python train.py --moe_layers=[1, 2, 3, 4, 5, 6, 7, 8] --router_score="sigmoid" --normalize_top_k=true --num_attention_heads=6 --batch_tokens=[65536, 131072, 262144, 524288]
Below are experts of layer 2 (counted from 0) of a mixture-of-experts language model. Rows are named router (the router's row for the expert), down (a neuron's output weights, with its number) and show model dimensions 0-191. Each number is 500 + 25 x the weight over its row's rms, rounded and kept within 0 to 999. Numbers have three digits each.
Before each expert's rows: "comes before" lists some tokens at least twice as common just after its tokens as in all text. This comes from a sample of Wikipedia text that the model never trained on. Tokens count by the router's weight.

# expert 15
comes before: "s", "ed", " of", "ing", "y", "al"
router:487484519508510490535491435457512473511444475527522522494521541504502498489467511538499518537512506481474503484475495517496518501499549491522499512507528508468505495520513525516469510507489504540488538523508488483452480517535527497453484463533519562507475485483479522434526512484544510504552494518494499509497470493455473503491513495479511525479508492550529520478522499467522508505473544508502473481512468465474501496481504513497496540477501507486454461494497506433500520497534501474554538501470557482465506491476467510528486434521482453471534498496482494498475527491505484493
down1:537515501512482509519501516455470503490521503537519504519508561510484468502491519491482474505505452465506505534449439509520517481503503514546527511535488502486455491514475497492491489458484471484498458493502535507485542478448540549496508515480504515465516501474498520510506487483469512482475483468493507470459469483447468472520496473490508526504509455509488487491514490460485487511509491445485471468531498481477490505488483494525462458497524493486487499502495492536485436524503461518496529528482491478537529561466507529454501518562507515484480481471536473506471521502460459491

# expert 25
comes before: " the", " ", " a", " 19", " his", " f"
router:526531492444540513512490515508512511510469512478504495507487524495531481507458510520462484540504541488502498483519543503483492476497518470478498488531488474494535541496550493534495532501530499483455518437449512530482477512526485492517490490506534522506447490478539504490510518493537505545523495506523506471491498504487483487548506508490514450513442489498502470489476502481517523496552507538555518535481526470496526499503531475505517519453473489527467485485466514471556502473479459472541535469513472503528486463490487515485509475527509492471451500488496520499493481508570473514
down4:449502540486525470486498511493485504551510519491492513487543496556540539512522509505513457489489483515492489493506513474464493477501467481474495507531458489486464508507499558478520478479519508500488532513494500482506546475500492521501507490492518519447451510503489493514451510460492487528523457504515523520512514517496463445487486494488485493446503509533474477494516550537545532505486507491530501473509522510499510515519501497495493497496479483472535487438476537448542502508489467459488487415534526509541500524522512469492517520484480506483552489467467481518506507508559494521

# expert 20
comes before: " |", ".", ",", "–", ";", "%"
router:497527487523529554531493452512486528522486491478524479477488495460520503492478474479504497525481493506487480481514520578485517432524521489473489505506488492487533499529489486536461494579504567534496524495497522527498490483516542483477488510505489520505490469482492519509512507455516492539542488488532516485487468485511483474547514466491508488507484500552477456454499474525492514522547506483487496451504509498482522513491529484533454525472517503487495536499480511483509482463498469497498540491472478482450474481518483529483531441505496523453477505510527508539513515460502470496
down1:528473493441501487458520518549463489540526465452505513484480499488514504503501488529535497477483504484467516483496524527473459530497469480440509473511486491547535499500514490493473529450499496521538514476551505497503479453469511524500501524500505541506480532516501440508540515484518495509469485491484447517492505493531484537483484530494516482523497447492493536472525502493521551516498514499486532467530526489468515442505510494502470539512478501518468504514493475493495516510497482481491478553441458487499498497508474446497464499480459536484499515439513505506498482485533492488

# expert 5
comes before: "|", "-", "\n", "==", "The", "==="
router:516553511505499501528507462489500499539490516459478432469470516536547464428508505473478514492480507528508522532480465493484500494531497487469496523518483481532508483480447477519483483554513516507481524490529442501486527535493483495507521476499508493497507457485547446502467501516504527494467471491504467489446476528491493503562518475485552504483473515519484475483446500501551520497522518525498525482457522490462528473505513512431502508517497527474467501473486504504524478480500512521499513523506512481524463498450494498504490472477531509477511530498506496547494495475510514506
down11:515475523517542497519499469469518527495487464520553530486538486512529522505496475509520520498495501502534441498500544507520525506499537490458477531484459541544494481477494505466489498522433436494472454527503512522528519488481534512510530520487552485499542476512501490527471492492496499495513474517486522491492478477524503554531543483502525530501467498480532470500495515534500547504512489514517519520501483487534524535499487483475499514533474509512489500535505478504481488484502527498492534447558531492485504541451535520504495512527527486528510500518505521495544449522513447543

# expert 0
comes before: ",", ".", " of", " and", " in", ":"
router:517528514506496497518489509448432507548519457524485508518466486505541494519496541462488446497484467553506512556507552507504503512520516517465483516494498489496502440514487430533483456502496516517507524472529489533461484454513512506540498515473476494499534499506487521486527501511507488466507491487479481502510491506449503496547537477491538487503489543504499447459485483520529519474513475543490514493466518497477507506510497471486497524470530517466451519489471459518542512480478528515541509479506508504457530496458488499521499498484550521504497546478505500510472500503483466506
down4:473521485489497454475474526516464526468537477536505490507451499544467521487498497491483491455489434476519482500490485500550476482544510492484455479482477472508532464475543518485544475520498502526500507530488477481497473494491487513515510506500478489465480527472510518519553495489507509501542505512496491512508504526500492538519486518487479513523501514536539491514531502500510489515483490508476554511501448552476481453507526499501476478497453463540484521532537480473512512520497490489522519546491542492538527463518461548493505458477523478457571545504515516490496474502518500525

# expert 1
comes before: " the", " to", " in", " a", " by", " that"
router:506528522501502536565468557491477493525501507513478492494496506518509513489490509475495475525497499494462537472499496472491486458515508489471527495514491456512511534512526435504472472485486497519455511529513506528443460490507487466550487533493478491521464478476479541487543499492482489545505508552509519490475477518479495518521559487511516501497436526497512502481461480518517509515510503526511477501511471465489523527525509498515504526462524508476525524486496487538524443485496508444553513432507497459510508475500489516480537509518540497501505528547467466482462501484498470499
down4:486501509531523523547475502498464456503496502474511516493498510510493521523482512502531505509509511511483503499514466477533503517464491495530472469473538490522526558460515466536493487514538558562495538496513482495495490524513504510516516504540540516505498533488506469509529485479460489497496531487477462483507503498516475446466487465503488523469543504472475470478445481485462473489489475462472467523503458533477471492522502531516532503505483510506482513506464470524479559541502483477509507494532460549444478463458497519503503536553508486521501544465481474476481493472483499490

# expert 17
comes before: "\n", " The", " and", " 19", " In", " He"
router:523534495468501522525502504474463483499497497492496473530504511502544495453506499473481484508438525542460525502456497460493503514500555511487518497547491510466500492456573475515488534489517490562493526510541483504481478525493501493526479532503488508554503522485468512481527465513482490469478471513514487553502492523449532503519530512495520542497485492509527420497484460477526500499516505503522515508505520461472519516556509509496489482516518519470492531460485480469531460465470491472536521456506465451487533477524489486513528487496504514506492510511491505498466510524515507479
down6:544542468461478522517518518465550489506438501507533553504477506550504528505491529504489540477476475497506504486523511509534459554493495519495494508501530468455508507494521529479541508549500481478514520504491526516510507527497524553486474543485495465517507477506516470498522539517501488536488520512494493512479483531501482524474491450494466510528544486522477450471552536492502512513530477497505487450513513498498524502470544500492478491511496496487497482509481506515488525547515479500496465539549508571490520524471483528532495464473528474513488547492497529527520492512521464495

# expert 11
comes before: "s", "ed", " of", "ation", "ly", "ment"
router:508485472547516566546488527526505535553514484502460511474511488500531471532482506485480496544488488481453500524499502488503470501516462458489475457467486458485550552499479519533520483510515505508473502483490506489483459521493515501520516490505504466522502469498466539486546482484519516460491503481548461531476485486499483533501487495481484458507488550532499508464492509496542539491533481511462479500451509496497531501500493480518510542519545450506499473494504516477511456478476454493498504501473448478493480490444495533529453461479523489482526516488483484505485523495526497506
down6:505514534502498515445526544495509500503463488483462471557472489500535528502514474512487535545505499509490516487529488482539487509474525484468493520501462486486514502534476518478475466490481457496503484494525523464501515495502508461488459472513501477496525500475534466512464504458523490513556510527493470498530550508484462543522462537495499493505517568516519513503472523534480509529537460543555483528512511471524560470532513521538522456492478526501513516471456503513507506532497461507510468484478481464500511491479459507513488496432499486515493495489480492474491519488472491515

# expert 18
comes before: "\n", " ", "20", " 1", " The", " S"
router:508467512532501497508475492437446510526499486480485509510507532532526509464480562505463510496483528514485532515467492476483504534507509475474532494488492438471523454486524471519500505481501467506452510556482462498498498525526511486499486509500496504514491486485503499507548522481545532505509496534472485510461481535470466527496516461508535466509430481517506501459472473489530509505519529504487504493495537485466519506492506507463529535411507533493480553488494517486524489478537460457500486486526505486471506515473482502494525497497523479482486494497456491506478466510541482466
down6:463466524516522495547498531512466490496523534426514535456502509535524452519490473486461515501464464498511466518498444478495487508516505471470516517505517482500515522535524513506502473510474505482484495502494459526509471481542503542535502534488496520526511500537491510475475536521548515509457516530549456489454457522503554515494504461500521513521443502541538503474486506454484495507477519462508476498495494520487483543537480477516466484495489520500525495474494532462502493519469533490485505502494484514529501498486487557519487480504480536533504500480478518504516549520507475539

# expert 9
comes before: " ", " 0", "\n", " a", " the", " 1"
router:541488499495470529527469528500476470497517488449476435503485525492561479501493516500490512583464515549472534514491485467501516468512527500453558549526488498497509512494520466515500501462519483501483518503530507487471492502519519489506475561498495505552504500506462491514550515469476515522470497538491475481489494561476504509520521500515534499481480480499498481473472505504529542485537526485524493517535539482492502506521510519499467504499521513505438508456498492529540481486479481443539488510519472496480523495502470514483501506470513515541459496527476502498490484498539475499
down5:488492514512498521437493501483517492546514542508481490520531492461496478518529527525523494507444485518524491481530522512493529509529515463513485512452510480488502490483576525493453476453464451440490494508488527496496502503528518506517531498489489477501513499468489521470485479565503530467463536463476496458506494494503509522477470493512520511481520492488448496489473520499539448506490472468507508520503460480463520496541545513461522509514512535509465530488496511469479509539483520507493489462532459533504511505497475510490473498497476482457467481499532543470468505538493522489

# expert 31
comes before: "\n", " the", " The", " 1", " 0", " He"
router:506548501472528497509498528494479488481477500477512477539505550506506536432487495523486458485465481518505498450476481501482506508496518490495525470530504471454506526473531488507474486503506475509487538480528476524464501523510475494502500492496498502521489513477483492510534472538460531480467492530521486505463495500448516476537516465478524466497521503494529464480473488472492501481496522549543517505519525461464532484529511551471484511479501456472492495463484500443509509480500486452547518456515520468526484474513485485513499464483488448519499497499455498501410480509492494471
down1:518488494508465494506455516494488449505472474450485547468470466453521522464491465468520528521485532503555533509492483456506511528507482468522516512508493464510508526496513534504519512487494490478498458476516484525510523491521545512497480487515499507516477526510517520508540489539464486485469449546503567541487471466454493463469517496552507507492498479492463519480508493456519489507517447573484485529489533478507501536485453493515491524477494494497496493518531509511518506470479521529466528501445484494480481493510516491477462516486484555483510538517521494480511489497516502520

# expert 21
comes before: " |", ",", ".", ")", ";", "–"
router:513526513502510521512487520528500527539506471498510474479495528469536499482471500500480496500438449443492505485496495547485496484555507472456524481489504482477499510489511459542480494534533479515455534433517487532489479471544467493520505519530494505511489486475549530494539498502485514504498509501506503465509493520519504496520494487518487515483476532515523462483490497505531536485521501530536478462517527445485528498494550463478467501487511479505498496452492504461492475496520476502516544492479519474499474456485475513485544493454545496490544461513486467549482516506518517433
down11:456446503530547481444523447491497514464432539488487550533456522554514510476532504504557477492504521529493484493471525546492490501450498509482472465460452506502554501494486490496520514504478513505553492497499465524542509495510475490515508505481519479510496492463525542483488508482475493520512520529498483510492492487518482498467484516506497476571499508474535509558506532485492510466463485475515550529512485479517519463490520492476491504508474475507493452524491538491482516507508515492525494508488484483509515509506511488541475497506528466467502534462502489515506475492469529468

# expert 2
comes before: "-", "|", "\n", "==", "The", "==="
router:505474474463531505487463502486486528530475508480514505495507526502501500484484514523474482547491520457484463480482478486490497529486513507510494525504482530494513512483492511521509485531508492457478508472469484514486495494545505450529494496535510574505442483469484515482532475467519512508495529521494489463451486517432540508538494519477535518513462503529525475460462529482504521491470500516527512494483530478464470479483529494506500496447487507521467471505497526487502453453508467470528540478468488495485471467479478489513536515538520484454513496484494523554497553450523475477
down16:525502462511522524487491500496518502521520493488539517506488461498519460515527503511464457556484544467580527498463496536482535511483534464520490469496501503477508477559499491515525540470520549478483489517534489502488456489488470520489525509522497507502467524504507495505517493524523518471479510496486480522506532447480475486462508482477547460488511491485491496478464480522490514516479509499502476495504505499465445518521520478493481477529479507520507461468487449495498446450476467485452525518439502520505509497544480507529469506507536493504530496510482499527496440527470520481